Experts of a small language model: 45.7M parameters.
Below are experts of layer 8 (counted from 0) of a mixture-of-experts language model. Rows are named router (the router's row for the expert), up (a neuron's input weights, with its number), down (a neuron's output weights, with its number) and show model dimensions 0-63. Each number is 500 + 25 x the weight over its row's rms, rounded and kept within 0 to 999. Numbers have three digits each.
Before each expert's rows: a language model's description of what the expert responds to; "comes after" lists some tokens at least twice as common just before its tokens as in all text. This comes from a sample of Wikipedia text that the model never trained on. Tokens count by the router's weight.

# expert 12
Description: Mid-name fragments. Short pieces and single capitals inside foreign or unusual proper names, e.g. ay in Nahayan, Umayyad, Akureyri, plus ly in adverbs.
comes after: "\n", " (", " \"", "==", "-", "==="
router:531472476477476526479476478524475476480473474478528522523474479473476526524471522473478474514524526471482528528472525474524479527472469524528519481471522527474523524527526478495475528478525523
up5:476484532497492493497498508497472491480492508505519524505449491514484492540488483480505486482522484498511498466502504460480537481513504499501502512489497541500542457566541497490455516542508484
down5:501507497501452480530553525487477461523486426519499524503493477531512476487485519516519544505538448508538471513487489506467477519473529508453504514528519511539488495481509484468527511466456494
up6:508499477477496466466489497513511495477472485545536540498470524529507485497468496489537527480497470480489481457427523484524522528516514517479480524512510492476505494459524518536493539461518482
down6:512510487500528502511522499483523520553553505488526482487528479470519464544519492510486526471508434533525523503497554536469507484501508458483534480491470482500511494477482543516482517530520486

# expert 8
Description: Capital P openings. Capital P and other word-initial capitals in table cells and names, such as PDB, Pine Creek, Queen's Park; also line breaks before new entries.
comes after: " =", "\n", "-", "|", " |", ":"
router:528476478474477520475478475525480476483471471481523520519472481475469521524473521480469474513529528465489531526474519477532477524469475528531520478470524530471524524534519482496475529478528523
up0:496546506488461490467477481495455517526493495498488470516443499485533485513536539466501489513515506467515503478507483495455461541489485521476546442487502544467482502534493496538504476468531520
down0:536515500553464503487521498534474518458496492475514495509526502493481514523556495544508501509513454509526479484521496495492501504496482471466552565483529481495446498547534536504493466541458516
up1:507471436494463498491530486502509498539442514467500465476491535520477479498514486537512494502517532492489498479499472495484530513496443528484470482501530477486489505479538477546485510470523441
down1:548509510555463488488517497498485512484499456480493487487494514465489505480498537460519529506468515495477502505506552498439476484494520496517485513473506482514546520496478485481493490503568501

# expert 5
Description: Capital P/G openers. Capital letters P and G opening names in tables and lists, like Pablo, Greg, Pld, plus the ubl inside Ljubljana.
comes after: " |", " St", " Rep", ":", " or", " Or"
router:527476480479474522474480483530475477479472473479526525522474478477474524528477525471475475517528529474484525526476532470528478524471476528531519478473523527475524527530525477488476532472528524
up0:510453492550502516497486511517485499516469509505516515531485486489497510546516500526499471526562507527509487519446482522522483533512492527481454471488515475522506481501478510506476520471505490
down0:530508485467495547531501515471489494495522469504461469483486488530520495463516479539498504517497497509482477491510489473502437519502479485465543466494531474533479561466473496477475494500495446
up1:465491501514519489460518486491494495549534471528520451482492532536500496522511505463539487461518513524492455501491552506455509519525530544488450514487485502482485481486534522502511484510578480
down1:510503503470490523516511506524513507497484502456513510527505497493504547478457503485506525509476460490529512461524516602507486486523548499471519488468549487446496560488463486550474488488459488

# expert 9
Description: Word-ending suffixes. Inflectional and derivational word endings like est, ed, ing, ent, ied in running prose, plus only and not.
comes after: " us", " T", " s", "ver", " th", "re"
router:523477475476473524476477481526475471474472474476528521525470482480476524523470524477474479517531530472482529520475525476525481528475472529527520482477523526474527526531520478483477529474530523
up11:497496527460462498501499493484517489501524478531485545483501501509485477480433537449518453463484513513452498490530522493486491519496501497515459496494512466472502517533520516500505519481502514
down11:500453518489503500520497540479506485523450543501487511505485486536505486509518498512470510487487492545470447496510475508477530466526515513511498476499479516531481524483464472491549519495471459
up12:510507505510516499474485508469477464489512484462481472438526502495545526488489504492499504526525520482523485549521511472497499524508509478483479510432492517465520526497517499479481503470445490
down12:508536466521485453552466460484517504492522468514511478545524515517538519470514511523455511512559443443529486494514478490442522499536555478522476563538482480487487499474490509492453492500473516

# expert 49
Description: Name endings and numbers. Endings ia, a, ian inside names and places (Xiaochuan, Kenya, Zinia) and trailing digits of numbers in tables.
comes after: "S", "1", "orn", "in", "3", "4"
router:525475474481474524475474480526481475475467475477518524523474483478470525525473521474468476514523531471486524523475532474526481529474469531531517476473525520471526526531526474490476526476521527
up0:529513486506502499496494474534513504490512513459523533460473480536495489453492518457489468522460505487455509524484540511511528478473436464497513505494486491487529491520448486487494491491498497
down0:485520539503533488500469501453490500517520479494505490495543506483498531501486511503506506516479498518502511484496480475542511480497485504447519495516492510519481501531504487508512495484510488
up1:524518472499466493517485516450503517485549474516503460500457470474507499513535496511483527504496525453521482493484498505458497474515465513499526499454507498437491528490507541506466528500497520
down1:478502477470468494474500505509490508450544535533466533540471494503507484513490495484507489520535482524543456520513521430508495524512510516514544485511507523518460488444522507494487502462516521

# expert 53
Description: Music release word endings. Endings of words like rele-ase, gr-oup, ro-les, record, R-ost-er, often in music release or election-table text.
comes after: " gr", " rele", "it", "amp", " sing", "ber"
router:524471473482475526474477483523478477473472470478524525523475477475475527525469524473473475515529527473482528520478528473531475529472471527527516479472524525474527528526526479492478525476526527
up0:518497499513517477499495525490538499510503495505494508482480482475517496485526502460501539519495492508463559492479486462539466502483421511534546519501542540504505501547468502447490490537493505
down0:453477478493472467513517479560475465534508479505510509530538510503490507514471506476490454520492449494484485513540517489486508498477484499497499505507529493550474505479511535493431471476479549
up1:536513493507494514490506469520501480443497520501483514472465468465470471493511489495487473518498499482485497486512462514478506494543514496507421488460519527485536523514491497518485473484523512
down1:513493497438495481497487527522526474490457461505498514550515532491487463485485487506491516531499546525463557510490503518510545528520527460518493495532542485495485489479478504549488517530506517

# expert 34
Description: Suffixes in taxonomy, non-Latin. Inner and final pieces of words such as Pre-ced-ing, Genus endings like -es and -ales, air, plus Greek bytes and BOM characters.
comes after: " A", "ur", " b", " a", " ", " P"
router:528473472476472523478473484525478474470476473479526521521473483476472523525473526474472475513530526472481529522477523476531474526474471525529519476471524524467523526526523477492475532472529532
up0:521540475484535509478521542474494496433504497427470474496479550487488485506464533476473509481566530500494512539523527506540500522484503497505525481472511499483518505509481476500460508496474513
down0:465475480501504492478530488472529506475521486489496526511487467504518550501490512508512517506496528508456458523446502483521483517511509516467491487526485525532486495511530522522512510495551497
up1:468533497479541474512458483521503450537497535481480506505477506510514519537494509504535499496491550502484497506501531454505483512458463502506459494497518511455470485479489472502510505502529487
down1:485456491522501522543515512465516462507473522506463477447481512482495540502458478489531518493490510406512524509528483562516463501511502517528516479505540512554528486499531490534500518448489470